python train.py --hidden_size=320 --d_expert=160 --d_shared_expert=128 --hidden_act="swiglu" --router_score="sigmoid" --normalize_top_k=false --routed_scale=1.0 --balance_loss=0.0152 --balance_bias=false --lr_router=0.000418 --norm="layernorm" --tie_word_embeddings=false --optimizer="adamw" --train_tokens=432100000 --dataset="wikipedia_en"
Below are experts of layer 11 (counted from 0) of a mixture-of-experts language model. Rows are named router (the router's row for the expert), gate (a neuron's input weights, with its number), up (a neuron's input weights, with its number) and show model dimensions 240-279. Each number is 128 + 24 x the weight over its row's rms, rounded and kept within 0 to 255. Numbers have three digits each.
After each expert's rows: "mostly gets" lists some tokens that are sent to it at least half of the time. This comes from a sample of Wikipedia text that the model never trained on.

# expert 9
router:125109130189112149104107137162095112152144086161142107082121138163142113113155145142141113106161133123157166144088190141
gate0:140140103141079140125107121138150139182129141180130134098137161170154097135130132116128143104134144119123095141126156167
up0:150095110107106140111154098090144162116157197157147155151087130104144155163160148105132123110140177125127120140105144126
gate1:150141079152143107121107136114114135131132130136100141121132111121111121082131135152108091110174133187188163150157132106
up1:139171129059143116177116099152147134108149138096155122162122099164171154105154125157122127124125096123079137130128113088
gate2:111134098125126173150108115151092107118134148173156150113121143118120150118138109128060111152133128151148084130147151163
up2:127107124137133110140157092130108105127094153131123142152166111117085095116111079113061129118150161157114143133095163115
gate3:120123110134102164163143159173122124068077138141136122118133115101124121117134147089099101096169122109154106158136112125
up3:124138093113155167128166118139098130142079100138119124119100075148141179154124096115107102120108100078150131150136129102
gate4:138145079153161105134141099120100099156118109154103118125117081134191127124105126134105138079149153108114115124110097128
up4:146106119163130115114126124097095140114161110138107151078115118103157112094133138121151146099175096143139120139147132146
gate5:169118100134142120150137181086133095167141126147144152134154094134128100166136141139123109126132147110094121120146128131
up5:115092150158125150153107123123134126177098101063149101097118107131096083124111173097144119152126098135124153108085147141
gate6:117181150162099139163085159153119100179099080102092145128136079155175077105111139125136063108163156138132084158146163083
up6:141107141120124108130116147100125139100138128138147115116103132089103098130116087108100143129121127170103136182136092097
gate7:113084115121132135126098126111106106109114181150130168113183137142109114132133138134155124146100130141171094179109123095
up7:145129208156140139127144108124099128140111133135155136114128144098136100139110144123130135148114143131102123113140143137
gate8:140165098139187125139141125151110100114132117093126099129154092153108128150115173118068120131151094118116122171085132147
up8:138150135108115101163140113100088137148117111074121134171123049095139143148158151118144121131100174098128126102093114110
gate9:147125123117127128164148121118118107174128114152137142123105125147052095149147145088119101102158120112143158118104161121
up9:104128119125102140110102112151166110108120144152092117138109118081170115144162111109112138110108166133120143130139121119
gate10:167116127083127141109164136121060130155111133102125160107137078187155082137160108123094138129128153157127115095106106144
up10:116111107111119128131136137137124108129145137155075114139126134134098134131126144128070142103168113129123134154118142117
gate11:148166107109173119154112167108151150159104112111107078127125126155105144132136151144061121121091172098160177088115126082
up11:098124154092183124144088140113161108136143126174120099162113097101099127145126123127122110114097129149107094097113190115
gate12:135108142176102144140129126095088101173161136146115150115098174178135128163109198101116154141148115145094165124135146123
up12:132157100124101121132110119157160169100115178095121163124093124138130138122110102141107129117102114114133147103128143099
gate13:095115111153144156099081149124169115131121137152113172142124156125144095124156130133142114158161156134167147107107089142
up13:115133130116088104158111120170121144134106121118122143152144094113147154058103117148161148172114106095123129113155110098
gate14:195146147127134144091119131087058155135115096145106149146091107104100135164131129108125144134193097132117137131069137093
up14:083100076149146145129181067154125091138096196116125144145104111130129160103102169162102145098147106150102164126092200121
gate15:190153112113104149092106111137106123125134060136103127091123098101151143118148090095124119116147145149154153146140134116
up15:157156114080097147138156128099148171170069156085117130164111120136163125138120158129165123112150116137135104137153092152
gate16:144132109139120129083121111146138126104141106159137141148121106122150168143113128082120135136113132102123118136136134161
up16:147135093142113130117132113113092128154153152144153139104114137129124175136125131123153114121122135114127131139102134136
gate17:173133123160130112143156118166104189126121076140149124105138117123141125136092067095151185165180131146139120128148149129
up17:140104155120134154120132139162100093131159117125114125082139078134110119138125079126135141079144134094098112144153202092
mostly gets: "ical", "ment", "ative", " American", " film", "ition"

# expert 3
router:116176140140156161120118164111090131101155162145120138098143154082118096128133132165167146131162099182138148138142109121
gate0:166125144100103141146127110129092130113175097164133137127158137098125116125119157133136100143132147169124128180166081165
up0:132162115122146132158171129127117133107139116076115131155103092126134134106136110133132099100122074122176117144139107174
gate1:141134153110140149154134142143163122138096136124175136138112188143106126136091103150135140117077122130100131099150165132
up1:140108172146127108126127114125151135124102129092141147093147156153137128138082065135126116126132108103146178157126155132
gate2:148199134118174072128135102139097136115123179121080138119148149143153103149158163122149130111147115155132116113133102143
up2:148079089125148103117133162131125144100152143136144103124127103163152144151094105161166127138160125118138103142092126116
gate3:132137117137101167124078117147127142119110147136133141099100161097172118109190123123112139131112148172133137115127107143
up3:139151164118111178084114133155123147105113113098107140094134127084125119085153128175151153158143113139093139148084127105
gate4:090142161132140107157109137135140086152153106119159108125157212098152124126142082135155140113150116125115158156158126132
up4:131121126105116088145122133122137147156129113160141113135206114123106130126117148122161114135108110141134095130078106125
gate5:143158131129123141125152152109112088107119138178129107157122135140144158107122130158127134140138136119143117137119140128
up5:160140102120129162129129136124108131063125134100112101146171140112139158180104117103126115166126150125164129162132110125
gate6:137181122131107122134116127124116170127107096114101135155131106134141128134159137120111153132152142126164151126103111117
up6:114120103153150149124113147091169118170124132139117148135156136160108136130098080107131142140174157164123178101136127166
gate7:119149143175130158134155177102121121115155120112114129114114099126112120152177089147161148133115129145065113106142116126
up7:185121108125115095123093109096178126110164111141134132160128130172128174089121174137108164162097110091152133159144131135
gate8:131158154140140168178158135133111147089133105129094119087139166127156073140109105151155161178123111111131094108145155113
up8:182110129175162133152146107150166101108094125130136110153146122087118130103145119139087135146141114130128130146162086089
gate9:113129100131143137111172123118119151109111117141114139110116134085131120171126084134130151117079104105137144154130109125
up9:139146109120103131136147150140089157172103162110112099079139090154088074101088133115102156150137128105150122106091140154
gate10:140119144136149145103150139125064149155165150136150128121121121134134143092125149102076124119102099137164097089075133150
up10:127128130165136135124133112123135140116091122100149095124174125123169115190153154171153183119111135133088142152163143135
gate11:140151134105109159097140150149112132132144171144119143098182130104169152130130082125147078137134123160131159151104145152
up11:097137155124136098134062103163111114135158093181120114078151159157124143128122106156158135102121156113094151125124105152
gate12:142157123150167103128147155109115156145133133125086151133141098137194117096112076121154138186124102129151145103145150081
up12:120118119113055126151138098141155120147132154117123099103119110157104120134103121156157090145124154107158145118174103137
gate13:134160143148166140079120095131111117164108115102127110118104147127104141138141151164149097126157088138143135139129129137
up13:109125127102119134099125121154132061122103145149142136139130144130175102162151130144133109113125116118162174133146146134
gate14:152154143129131092120130161114081137141125160125100135109127178099119058093133149120153116145150104164133144098102135085
up14:142134098130122122124134134118161115133122143093154141065131100115120122102090087127132128160129137165170111113086120120
gate15:151166121126126150139097114116125110130167147093121128084148182128115089140126157088107143143129118122139109102093114144
up15:113128128112134123130127167118163142142139167075106170100111119135117154152127142171166098134106147086125095136090104130
gate16:131118072134154124116138123142087131083133135120081106132110138092125134117130108124173128130147119138112122196113123143
up16:118154124109157169158130158134146103088131122153125145151129141087102117125101111137143092126096123192167128113099139134
gate17:114143137147114136130129152120117098142125120135124118139091160132173110163205133060150143125107148155155112108116098155
up17:115126128107087110151117193115123186117120083181141123107123145080167116144141130067143133118074129121130109162149155175
mostly gets: " ex", " reg", " dis", " pro", " pre", " dec"

# expert 10
router:078126098154098131123122139124106126131162116141101121069135154119084141141110130127114147100121125145137126178103199132
gate0:100156110126130143141086090142148125139119101139139126095110109140096164125100155137104141155127121118163104143154133131
up0:101129103111149160127114130103135141145118093155139090131109132138135111089133108169090115105118118126136131146135143143
gate1:124143088125122108119091143115113110119126142140120122160104134121159158130116141104120132130116128100091139175135114132
up1:143157183093127159141117115126135109123117122119148173160153135137090133149144101169195108127127095130166121101126137137
gate2:119112159161149110112115086151156119136128117106106145086119137123086125161120084107124097103112110134136110157095171131
up2:135116119120112120163121158122104149135150072088140099153133136145130161091119139106129122108132109184160136155106106127
gate3:124155142162119138106124110144147107138142110083148145114139172101124138125135166151111126078127099113107110126187121145
up3:153137130118098102108155146117147152079119138138155082161191109143148133105131119099136122153123144093100092105165091125
gate4:119133103151110099119146181125137128138130137164140125079155106098135134160076144148124187138097136104102116141148142098
up4:135145139103123143141127152127152137123137115109120177115123094152136107123133144157176076117164111193072133167132132116
gate5:104143147130105120126128141144091130105140112164090139136132163099158150171100085123127128132103178129117104125100111095
up5:114130107119154106102131182174146104136143104100140116075087074138139137147168114150134152119164155152127159146138142107
gate6:097100128165119133148135091087154124133106179160115117136141115123100113114172156138154160146124171117107139133157130124
up6:171152132136136123119124135156146127126118093139160122135073133134100161172132110090120137108140114146130145095141101136
gate7:104113129134127138085149116152171176136150149131133168154122161169108136101152140096137123118092089136095111145100120121
up7:161161116138140117128123107135133113094132149103127113139116109146131139129131078138129106148138163117153140116138087078
gate8:116108111101139119121145109152134098181165139151154143122128118077098109140153156110120087132066113138153176131105163151
up8:143120121169103150117111124100123103152120107122119109142142142155160076109103106089146117102134109156141066142145141110
gate9:129129120124093153115115139141170162163158132170142157077118133148158113134142156081155144136139108101036141128166133099
up9:145153121110166148096152131107118110133073091119119136112136109114156085107122162163105130139174150156124123112110102148
gate10:104156131139098079078125150112101132127144101126126135128109159096127116101105140151146137156127170146171133130149141126
up10:158170163123152187104113103083096149107142147107092088167155174105132151151121112126103121128157154129118088111145114108
gate11:113161135142100150135124108140076138139146129102140131090162139114130119146117125126110115167145138114080130143136136163
up11:140148129140178151131094095176129181099143117141117107151135122127147113162114152134096110152142122143099054136074105087
gate12:126115123136109127109149141108096160111139113117124138110125138134130107091119145143137131149123100115146125122174177112
up12:159127147115111138121127154141164113138099161152107132182129136155154160149146114132149134155105159116130118111100100124
gate13:155090140112174143084127129161135099108112141096117149142096114100102119153089119089135179096129092140092123148109168167
up13:114117139108165140130123131115130174120102094156148143118161149140145141093141141120151079112138156116151129100157092102
gate14:134140126149145083120090137170114136139122180180173161136123101114186149150117105124110163114134141113097157136168113133
up14:138155162113078115112139130169071135174096117137181110127105129149134120100154127097181060061116129112126127128120139180
gate15:121133125152119113168123170183151111156162141114140129094120152143131114138093165131125190151118135163107151119147123130
up15:132138160133148139079093121092184129117120113109126133105127110124100121127142106116127101117117125148132113124101123122
gate16:124120131124121123160135129107149130128164148126187082109121143108103141077136117102148144118174113109068165141144131135
up16:148190147123145135138145134081124111088145125122141124107092095153106134132096123123157108119125135140123083128108122084
gate17:143163160151110112150140147116105104080162115138131162126161127095131174165109138106117138106143102127154084164112125154
up17:127121125129129086148071158152127129137133132111130108140104133121140094135141122169140122147092158107113128126154126086
mostly gets: " work", " play", " film", " used", " known", " game"

# expert 12
router:115169163103130126124096135097129116130094128108147146113147144117112112135109117133144136128135128154126162158122106136
gate0:122158159088162146130151159125123148090095114126197097126094123088169126155146134160151081149090146142136185138096153099
up0:119126143094146110130125112071112093139118097078141143156122101128086116146163102107134118152136092143124137136116146125
gate1:092131118134082171143120115122087124144132113131128129117112105133127150091139120157123108112137108128176153137090160127
up1:136171157137091131186117133144123131116160128112128160099129101109108115096111113163175131112111126145099167128117126123
gate2:130126115099070139088153086128106109128125121108086145127104098120141138121198164100178136110136140132135113153073135141
up2:119146127108135125126174113116134119125117141118100154121133076103085112108108115118116128104096105182093122122121128125
gate3:095130153106112127137159126117088107135116151106085139095160092105115103126131139091126112134151131143103123135098124108
up3:100109136178141073106141105120113107160135144124169153122133127126131148120107101172110108152148147169085161112133174110
gate4:118133111123154141152118142115148123168096137114095115140153131144156100110131154140131105131156124091196156138123171099
up4:137136141132123096140127143123125134096069138082144120139151081085110096124131158133095105086141153120138137150107137154
gate5:107137059153123115082109147143141106131148092092177118124162087136094141136087085107118187159098131117129128146125093122
up5:137113154194110133116100123138073117125114115120127151158150093098140106119149136168144106079121092163130188146124143095
gate6:121134136137120129106135207127105096099145094107138104131128120167149124117117110154114113135142145098103123063181157146
up6:126090141116103099133107157087102132138160114132140117120080072150122145134113108117113108089131138104138126081120137145
gate7:107149127128143125137109146114115137147101124127128130128134129120150161116106154119100134152147151115115124156114116088
up7:143178131153141133115173096120121119112114147161115135132137123129146114109132119148178160075138094143134116119113137082
gate8:127123164104142126126081157118066137140105171140132095136120122131135128091147148123140117139122139109145149130107113127
up8:061179133135153143121107120142133132177113079137135163137130116140100103084129162142153112123079099112110110128107145107
gate9:131133174161110127110112128121114141126129041077117107136117135149119112128112139121136140117088140145130162162110125163
up9:132110143134140122180105100138134154082076103166123143144193156142117133097144156108140139180110087109124099128097118133
gate10:136119127097118162112086146104135094159108151093143134119130113156145142137112116172090136142095150118133157090137135144
up10:119143062112143128120135164145132072139163098115136109100109096138147129125118096124122086166140135121121084150113120161
gate11:093142112117108091144117132099145131164109105118135088121127147099105121141105092098102106138145108124127088087121130113
up11:136094140147112149118127088146139148147130152133145124084107109095133161145090198149115148190072085088164129146125182129
gate12:156125124097104131143098143124100144135122151095132147136130076186126145120106194085146118148124125089129148112138102101
up12:065142131138104137092113136143157140106105113129143107153111159115133155099041130135102141093128151132073168147126147116
gate13:146163121115149103120172142139115088117153089146095156105160177134150141135057169113136111122126147129103146095117177103
up13:132134128144119085117144134096112139148146110149078150144101198131145136143083126149169139098116142110136111097127163149
gate14:114119088107122125112133181138109120109116131126098107147080149103125116119134111129168189131180126142114137164099105154
up14:102142135079174138142102183142050141131172135138110126134090129112088124112139131116129154091138138140122144100121113125
gate15:105130143168156122130131156147102141132120182098172163134150146116136084097146147168109132156155103116110119121142132130
up15:117145209112134128133102129133130113124120098117119127151123143108170132146111131126108083137107127141120148123070142176
gate16:098101149089093140121109132121175099160152127142123167116155086127116162138129126106158144135117149117126192180068128123
up16:120134157128133105120108139155131126146127124141103111128080140120147122168075145118138141158129129129115090156133142175
gate17:136138097103162133152113108107156130138110041147088135135096052095113129122130121159116140097130151123140152148095123170
up17:108163139162136153149165122132153137146116132133080138119151108136097151128133159153156116145133106137101134143164139143
mostly gets: " K", " P", " R", " J", " M", " V"

# expert 6
router:133127140176153131160138119171105122137120146108098141145115156164138144090095141130103147158085120126128116075145149101
gate0:140186124100128150089106105159107131094087094138142138118153094147135111096107136121115117142112104108149120159126108078
up0:108171111153144115159155123091148144109124135077137107138138063150128078130108120148139075125146142180105123126117090081
gate1:122146145141081125133150135090122171162094114124119122139131094167138115116116100114146126129134185117139142110096082097
up1:117127138183127141116149093076144061128128161106115141115150151103092101113126132158147147049134168135144124088106117129
gate2:110232122140110169121125130121085106109119096148094083161176132125152114123140122140116141149119140123140134098102146130
up2:121119117115128115104130134087170190150138181096163140083076101145146098157127183129151165114096099152123120109142129174
gate3:132171138131166136114167102120115097087151141090088125168125088101116124098144143155134119104118089137134093167093132105
up3:109155115130117135110139117097131149135152125156137136110111150163139135099156163120102094127125119116151121107177145116
gate4:121122186182113139159122136115146171106133104123164130135147167093130118122083112127084174138114126134115113138153117126
up4:129105160164110140153109157117127131118094143129143110163152139174137148125125124103154136093120168120102190159133097104
gate5:134113115160107155127141102125116131131095119154100094087133141101180096165113134150091140137126153131152108089092124158
up5:148124148141156126158156108132163116114155155149157131121147134144111133112111082156103123116076105102094085101133127155
gate6:130121102112109132137173131173150129106081134086115130138086139143137167131111106113115131161098093117171157120105115104
up6:151125137130159136105116115124155145109127091123179149132050124104169105123113127134117120122106134118128120166129128134
gate7:094107150062153121079152100131101100092093127114131135148170174085156134135121117140131128119109119093136118121101149159
up7:092051118137131136160139139172101117092117095138113137131173103086127131134162062144134144117116094139132115117140115169
gate8:124148118087135086172159151166130138114107107091131168137128089143109093150119096109124156116102171166105115144113133131
up8:127102143183112142127128140156123132153106116127125140113082096112071152140137129137122109126108121093196146112102147109
gate9:158110116074103136111138157182137111106137118113137138143123137141150133133129121130116158124118089120093139140121118137
up9:142132149169136122137096137097089104099153108129179145143112098174175108149135160125156122133138115119129129155078104171
gate10:100141123161124170086123134140112106118167120191110084114153159158089115123107101084173167148168171100143132157149169072
up10:118111112127112117130150092117200163135139181136143157126147134113119118162102085118131092067101108142127125101093113142
gate11:146155116129142159096137162166141111107120071100143165167125135120122111103119115094092096134150136145124127145092141142
up11:154123114099095129165183144139097117150076111149149109129143127113145120161143199136135122171130115109140107146130120165
gate12:139108114138126107151143116146102129136135140131147130122104113139159127146154144159112141150122166126131167126129094073
up12:146135106117101119129118136108144122101129131100172095156180148091125112186095175134135093086128177129168117143165136090
gate13:106116129106194110157133132171179103171077105134156089122105136126139120111194106150125150145110112145140144117110152106
up13:126125132125115157141144114128118160161098148111128126104167131097131132135136096135148151123139101114071119149171102144
gate14:106160110117123074128120129150135111140102090142130110084128105115132162122136143105148115147136160076123087152159103159
up14:189161145167159132133145139125120105117127109168134094117167134137145093135162126127112122106143125148158137156147128126
gate15:135120171095105102150168126162123139140143181073087164110176112153131127147153170141121086106118150134159130105099098136
up15:131162177145096121134116099116140112112092152114123162121156122164098166110142179136149101099162126139131126130086165157
gate16:129131148105117115110095115175102118074092125147138141126111146102143086133119140107134159144102130126115068131134136116
up16:128126142148173123065148137136126146160148130141137126123131123142060126171098138093147075114158119124154146152122157121
gate17:123132155094143130089119149186118142129091131136107117134105138129078088132138131066133147129119132123106144147087133117
up17:127115124137167102129125129101117094115108093145163129150147140143203152172149103092164096096179110119119105150091095143
mostly gets: "\n", "|", "==", "===", ").", "),"

# expert 2
router:146108123162109136094146132133101172144150175118119153106074128144110177151140155117113193120120078088112123108134133155
gate0:150125105144122182077116109147116129120103157083113138115118125109131142026089117137106125104093112124114157110106161131
up0:101134146117137131120118092107153122134134123114173078138176122096101112137136123150131143137162129087084109151146131121
gate1:091101127105099151176151116146091085106147159094120151100123139123105096133102112160216142108155138077135144142172111133
up1:100160144134137132065134141126148103134133111137141129143098126106144139129093144071110124118113151162137114121080142153
gate2:108175194114134129090122142107107182065113114137129117112089167107153100158125130089136117165146118139084161161171106075
up2:114171146111100164107159129141100160117112124107084115119070141122114123174121136095108148155108109097042129130146127113
gate3:129145126122162137101107120130154166152137091115180194118149137142131166156139140100140162146114135085113144134166128109
up3:167119168127101137107148113117153090154166123140129065121125132101123158106136134128132060099059140166141135131086143128
gate4:167103169145123149108141114113123144069100098130129146144087085147170132095170190125134106145145147138135080113088131116
up4:103097138119150098124125135157119110107075153179169124123100131151155133159106113153124150109099145108083127115044142161
gate5:112120110117097143100143137197100108082103119152142164121136124128108147157133159092156171105158060117114139153107130143
up5:124128130112096156121119081119118142104120116142117107122109172154130122175137158070131161111135110109134155107136112174
gate6:115097124118139139128134100135123162135081167126135147173106133118170117163098112149155125148087140154083115121154184100
up6:129132131185117117167140110139140177095110142172149100128158136152125134140078132164144099133090150115121128118123178084
gate7:127112109128066098098087147119107110132138167122135109107141114094076143132118162171163187124120136133099121104068131116
up7:136138146135112069143128140095138167168091114122118151118133089166186151141149116093155154158140129085101147120133137096
gate8:163109122155152114108131098118142102137139126083139155099130138156126137130139134157178124123114102093144124113170106105
up8:100151114144142114113103155124113130103091122164123137139171135146120110150141136123118112118156154128091123136077123156
gate9:124144107100096121148123139130084103123119134114142100111098123103139134108104126141137128120100124133129093125116124105
up9:132109145141141123115109141154145144150128055088113125155163130118117111124152095109144100122164165121153114161137111108
gate10:134146114112139155113113116082118162106109144096127135092143126144112135103134087125129108127087118141164123110146128117
up10:101138107103098103157135125115125151102099169115162095091146129109151129108152099105130151121081127089146126094142140164
gate11:116122133129158097064140167149083213151160125158173129115134117136117132116178152191127098138128118139161133131164148139
up11:113114110083128115119150141174152146121126127117101152163126163102153196137161122118070164121146059118152118093173128165
gate12:102101110155170116131127111165134125157161130111159148116135147110110112151113123113136131092141103151137169096168126146
up12:100136108119120111195132139121118149156136133095145101132150115124094141105121164142100120177152130109126135133136108100
gate13:116111112166107079140132118123144118086128129100150134145145111073130119139110086151134133148138118115140095104150120106
up13:116125135157119092128139156092123145141094132116125155146117123146162107150103110127154196086126097133137114099119150153
gate14:095142170105135137118158126126136105073162112130148132139130158123124141128128136097159092154129113137151154146137144130
up14:136125088096137163129133148105179108107150117144169131134084116080127143159148159103163140159094130194141110150042166134
gate15:147118124135086115117142135110132152126140141126136138157130160101119193136162126085151166148121119089115069119154144116
up15:155115109143142094110148126109135168132167149126118152092152104132085186122141140137124167112110114089109094147086127158
gate16:123130108086118132184139107154115147131165142164102095119116147106091153114129153091123156120091123116090170112098136126
up16:120159153148116164121126164122079137137153123075114161103129100138119153121118125114141098142120136147125114131116143143
gate17:161125130162098122111109100145135137139144162116157133092127114150073137108120140161109177126123131135103124106134107131
up17:115170153096127144133121116129124149166124136112088113077151118118131110143158083130151142105120121120148170102124137166
mostly gets: " was", " to", " is", " were", " are", " also"

# expert 5
router:131143110149117131131084119188167142136118131133081114124126125133131090144149133149122104168122109174141186145094097153
gate0:130134150103072143137170109147123160102201196145161141135115142179160129141134143169120115127119126155111118126094158115
up0:134137116123158106113157102185125122101166157197145134116172121133133100136158153137131135096135129128117162119109125082
gate1:112112098135139126124143118158089153135109134158094145109147117157139096137109102113159109168157122094120138087104169165
up1:161135148078156100124109127150131137140123153132114107131157131145121112145136122061060132105152112150155130120158138106
gate2:141143091139106130130156131156091131143127096135112113092138054093120123136116109137116144142110194151161126128116120135
up2:125139102122076132140157107145136151136149132126136139110145097157115157138154138127120092152142148161094151127128086130
gate3:153135158162123129080084130145153149146140109113193109092143101136156126128117175153138123170160177179122139153132093109
up3:146120154118153175116153163156174103102063146135138144106107083091116136109139123088153101156165153149113135113104097136
gate4:156121130136141122130106112085078134125080171112187112137156160147149181146116155106121145200132071151104147133122101139
up4:130136143152131163128086124131109128140167127167107134132125145123120133105133155151117125172176116136133152143132107172
gate5:111128128101103152121120129123122126121053136156135107082139147153134151170159174166154133093147112136108161173084121155
up5:085129148111132154125130143105126150130154140146125114152115115128078087145124111116119101124111131127092156132112076138
gate6:154126165093115068131129129110122101128168131128136135160123136139118150122135110137069109142112139110100142133150159118
up6:164145118113144132127166111098123162145122152148091150124148179160149140109132094140134144144092147102107122165082096143
gate7:121128155129089097128130109146135112139164159143131102096130105111179159110158108125141123082143122110127123165120115096
up7:119145080114169136091179119134085133095130135180113118099145097140100121146125111099118143108151104093066108113137159106
gate8:148146110159118140142096141115144130100111153165113170115136125122111119112129125150107116175135118175173152167101100128
up8:108130150140108163122140108080122117178147086157140115104123099124121135137144160144101120132125091129090127131106116135
gate9:137203131135104164114133129154134170117129132133141161142130105103151101139077109117134147105116112163132147116147145135
up9:114114195096153147124160133101163107063103137132150170142108126137131149125118168172115134167180122135143115110130130152
gate10:114106099117141131082080147117098110159145128122092152117141128169131123161181136146096107177129089117146128123116136143
up10:100157146059123204110129109147121158130115159176135095108132113136121113162113162149163130087158096116102166075082130112
gate11:169132149097170076143088141123108169164137116133097128136098159133115104089100119126140113107074154092111157112118081163
up11:131143146127130094127117133146146166105120132115105113117097118132075136121159089110137146140088152153114126193097109139
gate12:169151119150106130122106113119118112150140178124070084086147144094092071111119140134123132164111133134139117145105122131
up12:118112124138107141134109144170116101053130148119113142154091156115138152070120096139178108165154142152084146139115116126
gate13:130128187132126097140161159141140158146117111143115136059136123166082102114158090113130127150109162098127126118149131143
up13:129147142102114099093094152121155152144081116142104126139166147153165112107121124109151115106117113102120131182118127166
gate14:154099180139155124078153135130132129135108084138139129126135103160121110165150061111122084112115134146143152102102138124
up14:156117128136161102164109144099135138137149143095091192118125153083097135129072151137082157125075115090135149151100107108
gate15:096129140118135107097133115139082146100106117144139120105125103075092125115164091141136156122165155153125143092076156101
up15:108129173100141129081135180137155107123149139127170121134142119114125105128127140144121068123099123104184121147111118157
gate16:108089129089156183127071112137134105143142196072070135116118096114111100138109144107123098138148139138143156168138133144
up16:102170124127113105178084129158151109124151115133138129127096129152150137133158114059111147155113174084143142102134150184
gate17:123082149155141096143121086107116133125067122161114128148137115136098129105114132116136142149092140149168140118112120115
up17:130115152116110150081119120140155094127085154111166198113122155110150147153105125105155140157098156143142110115117162114
mostly gets: "son", " John", "ton", "ana", "ina", "ford"

# expert 13
router:129070118143072102118130146120119142130130138126130138139100114127141121119130158100125143125108130090159117105143160109
gate0:126123107153095102132143138137085169102128139147151126148137114168133131126111129151162116144134143126126138133121110103
up0:110128149127136146145133087150154151126132136117067143121108131150149149137113139120092085120130048124171088105141121163
gate1:161128126167106113115096105138108120100079135117155123122130108137110129128077142108114161107107136134110087128124127121
up1:127125099135154098090183124112134129151039155128154089133141092164160125145130155084085112102167114099082126135142124126
gate2:159120152144099104142107120056126159106150170163143124123145123153102065127122183115128116130171098151146129146130159123
up2:101156190167098149131087119136139147179156153166133159157186135145063126114106149158151097129154106147135134143143146091
gate3:175086141128135090133143140084103134129107140091096128150083105132125138114098149121137139138104138155156108142152106147
up3:110135099103103115167129088147113123138169169132119137086100156131083114138178121104127172116111135154123167132152138161
gate4:091117141080094128130115143119133126135110071146125105111101097095143097155134146131114181126130094120162092074137194145
up4:108128078171114129126122075147083103100127119088139160142159141161142148091074126139116091121109091124127127146127121120
gate5:100122152120156094101126201155116105139117164104136082147146184138100118113164129113145116124138102132131138111120114100
up5:112140088097113149123140129148113137093177136107140132162129117139152155118087174117165095142134137101104141119109088108
gate6:120145152131140126141148137135085137158157139116077147101125119094120083085162129135153131153106139181134103125133175151
up6:125099194161143130095176135132089140150141137095111149089128117151175076164155121128097131111149113120114130103152136113
gate7:147109121144090130103127119090144076111128123122115116140122129123142136193173140121131118150159126113154123103120136101
up7:152114122118097144146133122179155149103137163141137122114150091129149099138136141158124125145058109150116139084155145124
gate8:149111119149145117144120100092152144102120131129158114086109141063093138117183116164141145105125098095091122166130101151
up8:150123146171118167140151149108120189151119125142196116082081140112084119089109106128100121115114128154125082174100103129
gate9:152139137171118104100092091098098117084150121099097138145172153113174093134141112157151175121159151147139112105122100125
up9:118107171125108162105121123142139084144106099133162119096144082144143144147119149153110094139117155139187151150132135150
gate10:106126134097089112130151114111168132153116117165116167166167164191106130096159136051112108127095098122133146138152097148
up10:136103137117116129146109164122125102127131131144155160102217153121132096144146124133150152139101148121155140173130134125
gate11:129125110166111116122140161150148150125109113136143102143102143108157085120082117133138129102100161138127141148173116120
up11:110124124148107112130098176133112136077129144104141136130089112116146134133075105100121152129076140136179120131144140147
gate12:138152157155124089109146152104126146159094142120137111101121095131136091125107156122093126120164116172120104159095131109
up12:147123133151146130144108125138130128148148187161110117121135118192109110156117185146061156120096140123158114120129141128
gate13:158122110114106103086098134116140183156109160139116129123125109100112107118122102150145129141142114113098065118157163102
up13:152163111135156118111139159109133158134115145150130134148122107110140120124113096142164118132139105135133162098111111148
gate14:159136137171133163101114150118099079106181123152166079154098167127101174100143135144104094151159150172081103195132113112
up14:138115125147094129129128101132167159152134138090104115129139127167146077145118137107135133105160153118152135121119130130
gate15:189127131134109135146124137159087169116141139163136151140156152117140132135114151126120093159096130138152069100145094089
up15:145097133092105139138123144109115179151119141070118173133114132115114177171147147116135095174122071135094136096126124158
gate16:121157132156121136187134123147139109070103110150152113118116156166134149087089140120140104145103152122143103113122130097
up16:125160123134119132118128138150129119150106133116178142126108129132102128155124131153153119098123147140103154105125106128
gate17:145140137158188092132117143170121130132127116146177127109163154108118092133116129156126104135141162124127154152098160101
up17:116143136121081159125106126124070115116163116114110120137122121152094127104133174084133129088180108117147110107112115088
mostly gets: " was", " is", " the", " with", " as", " and"